From a checkpoint of a small mixture-of-experts model trained on Wikipedia: 8 layers, 2 picks a token.
Below are experts of layer 2 (counted from 0) of a mixture-of-experts language model. Rows are named router (the router's row for the expert), gate (a neuron's input weights, with its number), up (a neuron's input weights, with its number) and show model dimensions 0-95. Each number is 128 + 24 x the weight over its row's rms, rounded and kept within 0 to 255.
After each expert's rows: "comes after" lists some tokens at least twice as common just before its tokens as in all text. This comes from a sample of Wikipedia text that the model never trained on. Tokens count by the router's weight.

# expert 77
router [143 131 160 113 132  82  91 123 137  65 121 107 162 147 115 141 132 112 176 160 149 146 164 125  97  91 116 123 138 124  98 117 128 133 154  91 131 135 129 149 128 127  98 128 120 152 134 119 123 152 117  94 158 138 130 126 185 128 114 123 102 144 136 126 125 138 141  85 183 165 100 106 183 125 107 111 128 145 111 163 159 143 124 110 116 140 102 101 180 132 128  78  91 121 129 130]
gate0 [ 90  95 137 112  96  93 130 126 127 154 142 122 103 131 145 149 155 156 105 128 138 162 103 106 127 137 169  85 161 149 121 118 117  99  93 123 144  79 128  93 157 122 116 122 114 133  90 122 124 163 108 123  72 102 180 114 107 115 139 176 121 134 109 119 122 172 143 133 136 115 156 138 148 146 191 122 144 109  98 119 110 125 144 165 163 162 157 143 130 133 132 121 164 114 135 104]
up0 [119 158 116 114 132 130 121 140  64 131 121 120  89 109 129 111 131 168 109 136 148 131 113  92 138 118 167 130  76 174 159 152 111 116  93  90 124 139  90 101  96 185 141 145 153 146 140 123 107 130 139 132  97 140 129 135 125 137 136 148 160 121  85 125 153 161  86 142 151  98 155 107  92 158 153 120  93 118 125 121 186 144 152 143 135 123  94 134 132 154 154 153 120 115 108 135]
comes after: " a", " the", " an", " his", "'s", " its"

# expert 55
router [136 166 154  94 147 125 152 112 123 139 143 132 184 147 108 163  87 126 129 124 108 147 161 105 151 155 100 137 132 132  90 100 145 118 128 109  79 108  88 121 116  90 125 129 129 135 115 115  93 126 113 155 145 119 135 129 143 155 116 121  99 141 147 117 176 132  67  97  87 147 124 126 147 132  98 117 129 119 117 166 148 114 177  89 162 124 172  99 158 128 137 122 165 118 141  96]
gate0 [186  90 135 167 126 129 120 104 189 152 128  81 160 179 162 101 126 109 132 101 113 145 116 124 111 109 109 126 110 114 178 104  81 137 139 119 122 130 105 116 148 113 115 153 104 147 173 119 138 156 116  98 153 125 119 137 112 127 174 134 169 139 106  83 160 136 126 125  86 132 140  94 134 110  93 116 176 130 145 108 133 130 107 103 143 130 142 130 121 125 132 154 146 125 103 104]
up0 [146 136 102 142  93 167 170  83 130 120 122 122 164 129 140 111 122  77  91 139  93  96 110 125 118 157 137 133 112 130 129  96 119 138 152 134 108 146  51  91 133 119 138 150 107  93 162 123 123 165 122 111 120 146 109 135 112 148 145 195 135 121 158 111 152 165 108 138 130 109 103 143 127 110 113 111 108  99 178 139 169 148 106 125 119 134 110 106 164 144 121 145 114 158 120 124]
comes after: " the", "00", ".S", " =\n\n", "0", " United"

# expert 35
router [131 107 121 121 113 148  95 132 135 129 163 157 138 158 102 110 169 107 138 138 131  98 145 139 118 145 114 189  89 114 116 172 114 127 148 157 104 116 122 131  95 103 106  96 141 161 149 147 154 130 128 124  80 107 137 129 159 178 136 161 117 136 147  97 111 130 170 113 112 159 109 117 155 152  90 156 154 152  98 126 128 124  82  71 103 136 138 115 144 167 136  87 143 126 111 115]
gate0 [131 139 107 122 167 108 185 121 120 123  97 106 146 123 140 143 185 138 144 106 175 129 110 131 170  93 145 136 148 141 105 135 155 147 109 145 114  89 148 116 158 119 142  78 149  72 126 101 123 134 170 135 120 132 163 111 116 127  90 117 115 121 117  85 127 105 138 149 126 107  82 159 108 142 144 145 131 169 129 155 134 118 170  91 124 151 100 102 139 122 118 125 110 140  94 164]
up0 [147 147 152 136 123 136  95  99 117 123  98 149 102 119 122 152  97 179 108 107 153 117  95 183 127 129 157 146 140 101 153 118 146 142 111 128 150 142 157 118 103 147 134 158 132 134 150 134 106 132 125 137 150 146 116 132 115 129 168 103 168 133 110 142 104 133 100 104 151 129 184 146 143  87  98  92 164 110  92 170 136 139 107  82  93 115  99 113  93 167  81 132 145 102 127 132]
comes after: " the", " a", " his", "'s", " The", " its"

# expert 14
router [155 178 114 110  68 147 124 139 114 144 146 119 129 138 156 101 122  86 130  92 125 125  70 144  91 159 130 140 115 183 164 138 102 106 131 152 138  74 105 114 127 114  98 117 130 120 108 182 129 153 140 101 131 116 124  97 160 153 125 112 120 146 117 171 148 101 120 132 120 135  96 108 134 141 147 169 125 130 151 127 113 127  97 144 155 134 149 116 158  93 102 119 161 122 161  98]
gate0 [117 112 143  68 109 155 121 153 161 100 140 134 177 120 118 103 121 114 128 131  99  99 126 123 144 149 114 174 114  98 143 136 117 139 171 133 108 134 165 139 150 121 127 137  91 165 137 140 160 136  79 113 157 115  99 138 124 106 109 167 142  95 106 126  78 131 118 137 176 146 106 136 166 163 124 106 120  94 128 121 137 137 101 168 154 123 116 118 178 112  98  80 140 120 141 143]
up0 [141 121 122 133 106 160 123 171 140 136 104 124 170 140 110 116  86 117 144 104  69 146 122  99 105 164 102 137  72 112 136 122 121 121 168 148 136 128 183  95 128  92 121 129  67 149 127 129 122 122 103 130 119 148 137 118 131 160 129 157 149 110 110 122 127 132  66  84 170 187 115 136 132 143 105 102 104 110 130 116 134 141 101 174 142 130 116 127 118 134 127  90 124 127 135 129]
comes after: ".", ",", "1", "0", "2", "3"

# expert 63
router [150 111 167  76 113 113 122 110 147 127 120 102 116 141 101 141 110 130 100 145 133 132 149 144 115 141  92 165 112 126 135 142 157 118 162 101  90 131 137 127 117 128 172 123 138 135 117 102 111 149 129  61 106 129  59 127 150 154 192 131 110 124 140 139 113 134 129 140 123 137  92 182 161 133  96 115 142 176 106 149 118 113 162 173 105 141 158 135 147 130 144 125 139 114 143  95]
gate0 [107 108 110 120 106 125 112 120 146  99 176 116  92 128 104  65 112 132 135  92  78 156 116 111  94 112 173  99 147 141 137 136 134 112 120 118 144 130 129 133 153 151 161 133 159 157 109 142 143 152 105 135 112  92 113 132 148 147 190  98  92 117 122 117 117 107 144 153 116 128 137 154 136 150 169 138 148 171 125 120 135  92 144 110  99 123 127  89  99 120 154 149 119 167 121 181]
up0 [121 116 119 121  88 126 126 103 157 126 150 150  89 139 121  85  85 151 150 106 107 146 106  66  93 124 132 107 108 125 130 147 157 125 117 150 152 131 164 152 138 151 142 141 122 149 126 118 133 136 145 118  87 128 122 136  85 105 164 120  83 132 138 128  87  84 138 106 146 169 151 122 143 123 186 137 118 139 112 126 112 120  87 136  90 128 140  83 177 141 140  80 109 152 143 137]
comes after: " the", " (", ":", " S", " A", "A"

# expert 57
router [171 116 146 117  83  94  95 145 154  91  95 132 174 132  94 102  88 128 134 116 133 131 143 155 149 143 110 112  90 107 120 161 140 158 164 113 123 162 131 170 118 144 134 145 128 132 136 157 130 170 142 158 164 164 132 144 133  89 151 131 129 126 142 113 141 112 130  98  95 131 179 130 165 142  63 104 126 133  89 132 112 132 109 152 127 110 128 109 117 143 144  94 136 136  84 123]
gate0 [ 98 129 149 151 116  87 114 118 171 135 122 124 136 117 136 107 157 137 132 105 119 143 110 152 144 120 152  94 120 160 134 139 122 109 129 139  79 126 133 127 111 108 134  90 111 144 114 107 164 164  93 118 126 148 101  96  98  80 117 117 140 105  90 141 184 126 108 129 141 137 136 147 144 133 104 135  91  75 139 104 138  89 143 109 142 170 195 172  95 100 151 155 126 148 131 111]
up0 [137 122  96 124 129 132 134 100 142 159 155 162 132 118 110 146 141 140 159 144 108 121  99  65 105 193 111  92 152 150  90 160 122  87  91 156 143 141 132 141 151  82 128 157 179 129 107 140 117  95 147 130 118 136 136 144 117 150 147 125 122 135 144 132  95 127 178 134 151 120 115  61 115 111 114  89 166 129 119 116 120 142 140 141  95  86 125 117 115 118 165 115 139 125 123 136]
comes after: " was", " to", " were", " is", " be", " also"

# expert 20
router [144 125 155 120 122  81 168 137 112 150 136 111 134 151 179 147  85 102 118 126 133 158 128 134 154 149 138 102 138 148 107 124 134 100 100 157 157 130 123  80 112 154 132 102 114 142 143 132 127 164 100 158 168 130 109 141  69 142 112 122 147 108 129 151 161 183 111  98 116 114 107  94 118 145 108 125  95 106 139 121 136 103 168 120 119 148  72  79 132 123 133 165 124 142 130  94]
gate0 [130 125 117 161 164 113 152 131  95 150 137 147 151 117 158 134 116 129 149 153 135  94 129 133 146 134  90 121 153 127 134 154 113 125  82 127  97 144 147 194 122 130 170  91 115 112  35 136 157 150 120 176  87 113 132 115 129 103 111 136 134  89 126 136 154 124 133 121 117 136 104  79  89 165 109 147 135 115 109 100 105 135 139  95 147 133 139 157 143 123 146 104 122 124 118 111]
up0 [141 122 117 137 122 122 103 144 128 109 105  93 118 111 131 115 201 151 143 150 122 151 108 127 102 141 179  94  86 163 159 123 139 132 145  61 126 114 157 115 118 127 134 154 125 130 141 133 128 135 155 102 129 136 132 127 142 143 160 122 129 110 129 108  80 111 170 139 132  99 171 131 136 112 136 152 137 149  70 110 174 102 141 113 105 155 164 116 111 136 104 172 101 128 178 120]
comes after: " |", " by", "-", ":", " J", " and"

# expert 65
router [ 95 131 114  72 132 109 108 130 155 129 140  98 132  94 148 126 141  99 154 139 113 133 114 121 131 165 114 125 139 167 140 123 128 147 132 130 114  78 154  90 166 135 118 141  82 115 141 122 121 173 148  95 110  97 160 116 125 117 132 132 149  77 120 163 156  82 180 143 115 116 133 177 109 130 102 114 139 131 171 150 144 129 118 141 115  75 113 120  93 162 121 161 118 141 134 162]
gate0 [131 131  98 113 128 139 120 163 102 119 126 120 137 143 160  74 112 115 143 212 110 144  98 149 150 150 139 133 122 136 142 168 137 176 113 123 101 108 122 130 129 129 110  93 132 143 140 134 154 167  90 164 117  80 151 123 149 144 124 150 124 126  94  98 104 108 179 142  97  98 106 140  80 148 122 135 115 133 147 112 145 129  85 107 150 107 127 117 136 112 159 176 134 126 103 143]
up0 [102  78 124 115 151  40 117 127 135 109 149 134 116 137 137 135 133 120 107 119 137 123 136  54 123 127 141 132 151 114 174 108 129 144 147 121 131 137 119 157 120 117 136 131 120 104 102 111 104 111 172  91 155 128 164  92 124 150 109 120 119 140 132 164 144 127  86 123 166 114  90 134 146 117 130  96 164 151 113 130 165 102 173 145 107 119 151  80 128 136 114 157 131 166 118 130]
comes after: "0", "1", "%", "2", "3", "4"

# expert 46
router [117  94 135 151 141 121 120 133  96 173 112 106 137 133 124 126  70 116 110 106 119 155 147 112  97 152 109  98 114 119 105 105 139 115 108  94 123 126  96 158 134 146 137 163 172 141 179 108 115  91 128 136 114 157 121 135  99 132 142 108 167 150 129 136 149 103  67 175 158 114 112 141 144 101 107 116 158 168 148 153 138 160 161 111 121 100 146 142 153 123 164 164 125 137  91 107]
gate3 [161 131  94  86 146 112 160  88 164 108 120 100 174  90 144 133 145 127 160 109 127 144 126 178 104 110 132 120 156 167 122 121  99 136 158 132 185  91 135 143 134 168  73 151 103 115  72 149 154 147 169 117 133 113 101  99 140 111 123 142 110 137 121 147 135 147 132 122  79 122 125 111 132 142 123 120 128 126 110 133 104 140 127 143 148  74 119 133 126 127 119 123 117 147 143 176]
up3 [131 138 141 157 105 113 131 149 143  97 136 165 150 145  58 140 148 124 102 121 121 144 148 122 117 119 124 173 143 109 103  86 110 102 107 126 168 172 109 136 105  85 139 149  94 128 148 159 118 126 125 148 156 139 156 118 139 103 103 165  97 121 139 113 102 139 150 139 179 130 150 146 108 128 145 110 165 169 119 119 111 156 139 144 115 112 127 101 108 142 186 110 120 111  84  83]
comes after: " New", ",", " in", " the", " of", " Hong"

# expert 78
router [129 149 162 102 148  78  97 115 104 100 162 131  97 124 126 145  99  98 157 131 109 120 149 149  73 133 102 124 137 105 106 160 172 100 158 172 113 148 158 141 116 138 119 136 164  94 120 130 145 125 109  75 135 130 157 129 183 155 141 136 130 116 126 149 101 159 126 115 148 116 105 123 140 133 141 127 153 149 114 118 132 120 105 127 150 133 147  84 110 150 181 111 179 101 110 101]
gate0 [153 130 115 144 130  92  87 114 149 138 146 189 143 124 112  88 102 129 133 122 111 128 105 133 143 153  93 133 107 114 109  89 126 137 119 130 150 103 136 119 147 142 155 159 170 120 123 127 136 174 137 155 139  86 178 111 132 156 139 111 194 139 152 128 122  88 145 129 160 163 142 102 102  84  80 117  98  95 117 114 118 122 111 141 108 134 160 164  98 135 132 110 149 122 150 155]
up0 [125 175 135 137 162 111  82 128 146 146  94 100 140 152 143  94 119 119 127 144 142 141 128 144 113  83  98 129 162 143 112 121 117 120 135 130 104 123 162 125 119 119 146 121 122 125  70 109 132 122 154  79  70 129 139 149 155 122 180 163 135 131 153 146 126 117 144 113 165 137 114 116 141 132 131 109  64  90 149 175 152 155 121 148 154 131 137 138  73  96 143 150 126  96 137 145]
comes after: " the", " of", " in", " and", "'s", " a"

# expert 34
router [156 138 129 159 156 195 115 129 115 142 141 134 148 105 109  94 144 115 133 119  91  91 134 130 144 135 139 141 145 118 158 123 114 149 160 114 148 117 129 155 117 123 114  83 121 123 115  91 127 141 145 100 153 116 113 144 140 157  90 175 126 103 116 103 158 103 107 131 160 101 149  97  93 170 142 112 163 109 111  88 125 100 138 136 149 116 101 171 161 135 172 119 113  97  85 170]
gate0 [127  85 150 122 131 149 124 108  98 124 145 138  83 139 141 127 113 103 163 181 140 137 121 192 104 120 108 124 101 151 111 142 167 112 107 128 113 106 161 188 128 134 161 150 136 134 100 106 132 139 144 136 126 122 112 122  93 146 112 121 105 163 108 167 129 105 139 105 136 175 139  95  83 133 152 187 108 119 126 139 154 163 113 150 128  80  96 131 106 110 120 151 129 141 151 127]
up0 [ 96 138  95 137 148 106 112  95 108 111 143 108 113 151 106 129  87 157 118 114 104 133  90  94 114 103 170 133 119 177 121 112 158 134 113 129 134  96 155 127 156 132 169 157 103 120 123 116 164 161 110 167 142 191  86 126 131 124 146 118 174 164  91 136 138 102 130 175 104 137 137 100 149 138 141 142 150 121 122 135 145 117 121 127 138 112 107  95 134  89 153 138  88 148 170 124]
comes after: " at", ")", "%", "°W", " At", "0"